config.yaml
d_expert: 80
d_shared_expert: 0
router_score: "softmax"
routed_scale: 1.0
balance_loss: 0.000121
groups_per_token: 2
init_std_router: 0.0114
tie_word_embeddings: false
beta1: 0.9
beta2: 0.98
max_grad_norm: 1.0
max_seq_len: 512
train_tokens: 350700000
Below are experts of layer 9 (counted from 0) of a mixture-of-experts language model. Rows are named router (the router's row for the expert), gate (a neuron's input weights, with its number), up (a neuron's input weights, with its number), down (a neuron's output weights, with its number) and show model dimensions 0-255. Each number is 500 + 40 x the weight over its row's rms, rounded and kept within 0 to 999. Numbers have three digits each.
Before each expert's rows: "comes after" lists some tokens at least twice as common just before its tokens as in all text. This comes from a sample of Wikipedia text that the model never trained on. Tokens count by the router's weight.

# expert 43
comes after: " |", "|", "\n", " the", ":", ";"
router:502512488482561545501505453561454517445433620458513504455487512488478516467482535508510506539545458412497521574518479533543523561552487506482494460651523533477498397491507531460478469537465442512459505494527516503507521618537436477498484564519461462542539539507518514525552517452518511491490519523516480569522523535471474488530449535460552508587442579437457417583464507506490465519488563523522534502463501519528405486438506451462502537509492483561526485554537538507466506515462496464492487499501427506518479444524533497537490526474525483466579433467510469550538484532487510504514456480534486558512477514461445521539492479512472555525496490494541537434500520505516516464493438511535493568448497459492518462510444415514528448485544484497510503534588451542497393568573387
gate0:532516498479512524544497452518460441495512527487450454481481463564487428521580491538524502567498537482388546507516578549492487524487550521492502514502472474465460533507505452488500553538495541490496548456469563519530464460484513530531506494499484500537472510465530522531492508500516507543492490410541520554539507465502394425534493549520499560561493472434452499440553484477540486545430552504564602495527468472471502583524492486482539533530503457523542478493466582465461450459524453541457538462465430430486511458487546467586468472552514525505517520593508465462561482540457505526492504511512490459613503441577476531522511528458517560505521462504457556489477501515522532496514487493515558533448408539582461505505465549521468521538506543530495395526468541495609549616530515
up0:518494519517462518480529431509456441440466537391504378527434512573502494495510452519531540462505489530466500469535499488538497493391575447502453566538462495544445454484482423382490541564450489547516499504503510466523490539492541497530568525470502529516452509499549505498431520446515482582478473462501554497472519539487524500544532485492554599516479561537469524522503495527478480525519506483516547441503486487486454532499464569520568467470533478527492447478493457574459444476515503516507457519485415507462511437482553435455513513525495529497465560431508490496496486530516552536544479492474486459525516449453473470514514428500498531484569476434503468524483500490480436443471488469582516437554458337506506467448507532466454478453502554453547533493485461511617504515504472
down0:450502441473485466574532564517506514485501354559456486483494512445519439495526473524488471506516457576435522616448507461462510510552518476590479517470499545437522561428473442554497549493514469433472516541480548571486522518569539525490519494416463517526541472411510537493480502543521524538509463508477501482511399519571538506493465530527432471471565531461468557511506580393472517466485497537580455520492503506509502576471447480501511433529525539512523462592499500522491446486394456557493480478516506534517525551498503492471448487490462484526495489422494473500551517512502475589525499542512500529494480552561519499542465472503511419564490547575509508478475541460495511547521573491555514504519532526498476460538476541515527498512537539550570480469525569524494537562494533

# expert 35
comes after: ",", " |", " a", " and", ":", " in"
router:490434476485530495497483444472456575480482572464544503492545515558506458530435504464465506459573408532508558568498487512523553574474499485457491461569480506541505431508464525463535470473455484491533482520484531506516460612545515534526498537536454587519379519494489515552463534509503513459446552544489453530522491593562471495515490539535496490662475516516426528526458498494504503550496622492499530563558469570525409517450516472510497533515479512629565483580528512478501516509507573483514489491496478488519493526496567559511503563428504422490508475510543498506548505535515509496503451537520501520589474492466526458544510475530540551490534501497553478550501522513454533470461454452558497502460519470507499471510474481566536539511507527441487472533553467526553489533537479
gate0:433471498509432555515484465492470586557488495497506526437522517502477476483398505533477502508505541488453435491442559468514540503459492469560455453483497559489473475517580556567530474418457471506508436413518523470523421522532515398429519552532448517489448521502457508502519498449455474483524424598459524510484542453476511481513523575507501553505513522522471470548559513469507485535431490396470508504506501514435487565469545504476428496519510447482433461399498480504503501527421502531566506503489453528384445462497524538488508492481539517449484504488479507540512508537380498500542475515549511527435498459548455469478524463515524503536500517508522463485495473450575544443510492491457459452438467502522450501508491544432495481484462465454501558504562384524535477540516539
up0:429516476557462517501495499517525561522557468458496510441520567532488503507424467591481456458462533519480425477463571502531509530450530550508486465504475605510480484497544514516514501449486457494586499412533501468521440524508486403478536527564508557458435465511469494530493481450469426510474386569471521544528561486434476501514500578496520525486501526495473454510530481482511543549428524398500539518486478542419500571469553492492506483562481448514435529423476516566449465478409484505563505516518479509392449458497514540520532478491510500473492552490466502472508521522418527502513457521515510516436510460570497477516497477506553466557490518507499486465511480501549489483508511529465458471508447510565445530533449594413488486504421405476478502503530443523503460546471566
down0:465524434540466564468473514507504492530548440541536514473526511513452463561476484490450505510468481508418553585520475450502503534439479514516489513474485507533545490573480547512486549537568495540560479442456469503476487487482462486540495500479489560491537482530527440508551515502440482581566583472507575506530489518491474524512545501494460559509525502513499537490511405540503625486499561420452417482582487467424432474561465471426538504518478520488548491449454516462472494505496528465550464510461591462560495553470445519591470550493531492562453506527430464516413512523475488506484515523428533493540478512576442519552437493480518558457475519499501489484505569469522510429495439477509482531478545499478543543469493398478462494512429487495497476452520501532521395519534415

# expert 23
comes after: " (", " \"", "-", ".", "″", ":"
router:506452468501529449504427548483477467484446576471521504476573471484492511489456460461484468471618465514476524540544487471542466524582476483449504480544507536504461424462575515474532428479476402534519485519439515524544551609497541523478489500457449530571468567531568453598498531474492489498554470486521485546472469530486496469509475519509494516640478511539424472558495552480486532547446544551466488561514510482515420467434439434513502540504535588529537454541509444460480503477493536531419518484488483496534496476473549489523502530422464443467501437462491478489550534490509522543509395506506509526546486520473536406510440456525504497475534478490542550464475544484468503494500562484521476558478477481490452437553465445495559539493523547514455448496461507491533478514559440
gate0:531435513604485452490499467441455541513514531518519508620539507473424550498466485521428492476505503466550510494528435379477521487460498574441579453548487501533502433516445445480537450522494474523528508441536420488488544511516507483408529509433482533474548518556503534517443470508527486535532525541493476557440487506523580543511485475473486570450439457528481441544528493436453535524476538440476445504503554497532501471474491505514514526547521447540549448550556497432508485548445557458499478501482452551533533511489465496402512486521477511483496532523547534521434527515537510474490439493494531579459499525481508458511524491511488530507395628402508455548530485618514520501502557463462440498525487547512459495483534517417466511507472497449480501477516526494498460499473481
up0:529525539481544510502412452512559556450441487564485537408497432492532506522497544495508514540540494471475503505476536505479453503487534444506498509443454522476466600482539488515522517477495473547508437564461583493462475524523412454499511543495525488465498491568506497450576527505458463481516525524475466516497530549466478591486467531540450436499452539528475492536518529446550436487510516504462516500440471490513495573506475496482453443537456580553468521576433491580553469435426458543506512560523453510430455497519442490474526392463500540495534418480539479493491475481462559485472471515592465522461532463473494528411443470465503475508516520535533471496436485498552496520448479493531487459471392510545530524558540493516492475484531455465538461427525432424507519599563495
down0:449476490462485534522483426586465529521507536509498538550500588520456441533507515547490546416444534456495574501494550447439457501480447525553418519512516474425422563515546538582541551464467474537574560465565508506481498467423458549462531497452480539519507439479532458507481484464539483500673523417473526470479501515511410468531469532503485563515437492475532467576460576507504492461450541525508538491489476492465511477524518470518532541508504506525513448506481507546465452543479470577481517444446478529496494499488433540505521476541520436521532490508437455470542508439513564575509483418496507494565533514464468513536477518459504478501536460493510495428484434483494517521488500520493474450533569506504510473494470484577463537512446465531533481467498559533570492601473489

# expert 3
comes after: " in", "s", " for", "ed", " of", " at"
router:473467504484518522493409463494468545506414566442516493533509489496496523465459531459464501480518403463453495514539483453514452552534517524492456448532529498528558490524542496506506472486452435473428466515436529556548610535488442463498455541437460541512449583524499458548528552515525527470464560499522470466491495563495536441533508551477480513513490526442506521554492516493498445515496537536438555604458467560532452457447551490453435555494526488582554525467506499446432510482474554549512414487523469538469494493469589488521482578468491462458551454486525485463510504524475488502455415519523420542521546514476488435521458461479483538479535498489526503492430557551503543482553529509508477501435502469517509451498457420555583470515430535437450558441476484502529490558569451
gate0:476527449544511491447520496513499543456438439472507505465474483516446431487519465477548550460485497442541519510497426479569518512530541491506570557529497497520525513471515524513477530499442477509461514550541497521462519498473410472534504457571458459501514532533472505518471511505587500500573572466488570486500425544511530436536490484415511437515553459444547476468520486447493452525491563610527451448486492473509446456483490500412562458531503505532432524463479498524573504501467538567518476561523485533561519527493488507557487503498541484365520486555564538464472436489513449466459544439566543443504495558499407499576569523476457467515523515405566405514537523461462477514486383469502486511490554476484524502492531464505500530461479485517489563494493591496470481481518506
up0:522525404580452473460585515497437506490496471470499517501458504561387425484484473451508597476477497446545501508523402466533539462483560463509569486458543446531522470478578563549473537508478442488481514521565479534525522524491392459484476490498484481495537513510470513464468465490508464505549505489476544464475489520438538472584499506454517485491527517482570485536460513455476439535446530532522446457477509428490486475491497483437493474473504513551488518476464519547589494544472513512542445539501469600549452550529522503531490473505512444417473489474576513436469411512458446430394533466554526466507466523417410503531573473490446514530511559494477428533551505451462530588440462486546517496478526505473510477539528479506510519566483491489548508485497541520494467482490529
down0:419541528464407519532497519524556557542508487456446528490434521500498525505535534450547530447474492471521474459539530478529452466476520495478558510475559527484501513413539489489506566567450555487549482524479460483545532364542500502466471485487467493434514509509523463534470470427583427519483484460503550568496525489515555539499528532495481521371500502542523492543477480529538522486463469517492433509474486476540556496643521501463513580473486488503488487510527522510629491568485478498467487540459476432531469507533453499473499467553450519462444556488520591441610536496537546547520494459444518488526542523547486490536449492497523529470458586560470506521558509471467528492410520549506496459494455520434487494498617484549501484479512461515499507449486486520517485521479486

# expert 40
comes after: "\n", "|", "-", " No", " List", " Year"
router:495394480491488508480520478443485484474415553459513498434519475551459465500429435511503487486555498446499466563488551470476499538514443441482463446582463490542469406527525534460499497586453501516502437542524569537569548573501498539507428553462473519497488551523512479503488476473528475503536505527466504553497459511543471498523472515485533441616457529427441465537523517503473503517516493464512527509509511522520469543405488469519514538462506472517495453559526551525476499519464555513514467532470470484518507492412587484518384522448482476441483536469458480506510465511455495523514451542535448576545537508515439432513517477528454501479517490492543535410532488539456503478517531436545516503449449457486530507505531453508528476478393565501498507511534409593568414571514461
gate0:500494511491555523459491492472567427491453520481540477475427480518433426498466494464472496352491486515518503576575473488523509510585501486473514535478504580566529442564564510443470475421504476516493426508515461496456508469533564562521515567494579544494526463469492486500526543544524472534534547457561473458435482555486425575548572462523586455495503475505555542570491497489454511533473508478542434495558488525545503473498481530496461455480525537472490527518555486534504519577574561463585518475425520575578518482529527571510480490406489527496478524547535480553486485522417531493458549486511524495467464482520534464434501499532471578549568443487471551501549475474531468474485480468486493496494551463489499453452513544524508450446464456486460509543443540483478483500523469
up0:477482443469534535523484446466555486495512516503469534460518472494501520480515454568567507472507488480493538435431443496548417399457467430519494540503468526493490521558469499562512507556479521512499507416498494494563457508516510465550465489506446468497513512478393559572493532542507496460470512535529551557442503500480507445520555589481474497551452586469467477410515476598549524468439525497572491439503535424488467496488473490415497480490520439519500531573518539509462475437460501529484507529458504473436480506438456529485501519486502481434527431526581454454487436585473504433469528523496518513480484523483499442470478509474561474544538461581425531522484494427563517516540507573453521447475476530504530475493518517518506507536502495526498524415528521469434583617528512
down0:521495499498486489563459478469540573547460490458506489507532454492447450573467453498462552477498528499446469398545567501507492439518492461460519522558448471457606483512526514534525479466552513480479511494494489517591498500571503558500502552410460490517456606517481468539439551504493525556553545540525447493434479522542509485511469536406421573444513557443518489473451508577516542477570539452500414474587436532544481479525487504451530494477486445541551471513496595519510592523477529482507534488523500386497490471485488534488502519529443538500548487565551507530479504505566505506469433452555453473540544507520462487457524452467506506483516543573473537497473599495501463513492489542463503490532560515478470522493433498551528512438588528513507502466553512520457490520532468

# expert 21
comes after: " ", "–", "°", " c", " Ca", "|"
router:523507486478497462478509565507448505484441603418519465469456520510456579512456527468494515488581445577450501501539549516572471462556476467459468511520504526420501493553521558519509583552482500427491432553522537557499466626525436464491496531481419487471443530560476464547554520505463534458503515512557501575485523542457512434572506569507470496600505520478522507512429564433504464524486538486505490484498487508508496483424417488536498538454504507542464508500530568502489519482511465515520461552476464524530558516482493530493503540462523556484476461446512437513570516479506482489484439514544456534507545502500465501499535525558539454473517462539491476532512518552493491462507535431556479540418466495462450486488384442510580538451525554483469526502500520522484435577581470
gate0:508503529480494508529504514480434449491388569556543503596408566442465561478429469468546516503538425508464456549562569485489415442559485498546516459485505415439499461486478452495551479579529530501486509453458497478522521552511468502498467493569504537513538523452494452580537454489508525528518468494454522542543492465457492450510515566440463489540466510522537478500461560551473438522548435512560553482498479498520461472466472503428543432485599495544541545436485510474460500464501496531484417474522530430500519507478508409494503563524528507482525526487413524504468523492504472464486415457568504500562485489414548537488500507489506539569532540505468521469514450480518436507581552534455491523504473464526496481543445516561498461446523448521531436450553480507513464545536488
up0:494500468470505505569519540498407491549497551520523448515439525464425539524449466472549514475516422399436453502547578515480493414501448480524530528507478407411481504496483417507524551490499541479528524486513489490538532570521437464516508535539487459537504503461508425534525471453510510538443434520461514477541497416477462483500456562452428515584509523571531486468418560548468551483494480456540514460494487501538485524509471502482576463409567481538530488407425541508483420465500519501482445476533564482471507521439521433501521608523546531517468478484439537508537507507464486503569491500566514479521500470488541549508464489478564460572523510500458539485546456513514510566562565550437510532439452470512475499489452544511432501490538465529471457495520453520479476483490498
down0:493465544492541565489507551527500504496463577484452498471515486581414509440465457521457460391562550464536456468541534502471492533538513513490450487451527481416449552565526502461461469512467523458496496441530521572510475531500490590446473483515469509493478547492479476522547473476514510529502484493457497495496492507543476526434502522486502449532510458520459509499481518429458481462462500523467506468495488464408542523496587544510447497518521571483552487549485515439495553505611525463459547447526543540515527490537460443541513434424500531591541407482490505434517523547525500465511571378458522568523533497424482506510562522517491508521492480458531428490458534452490511498496496521470473486545443507560454506412532513532546504492557536440524530547505559547534463387520568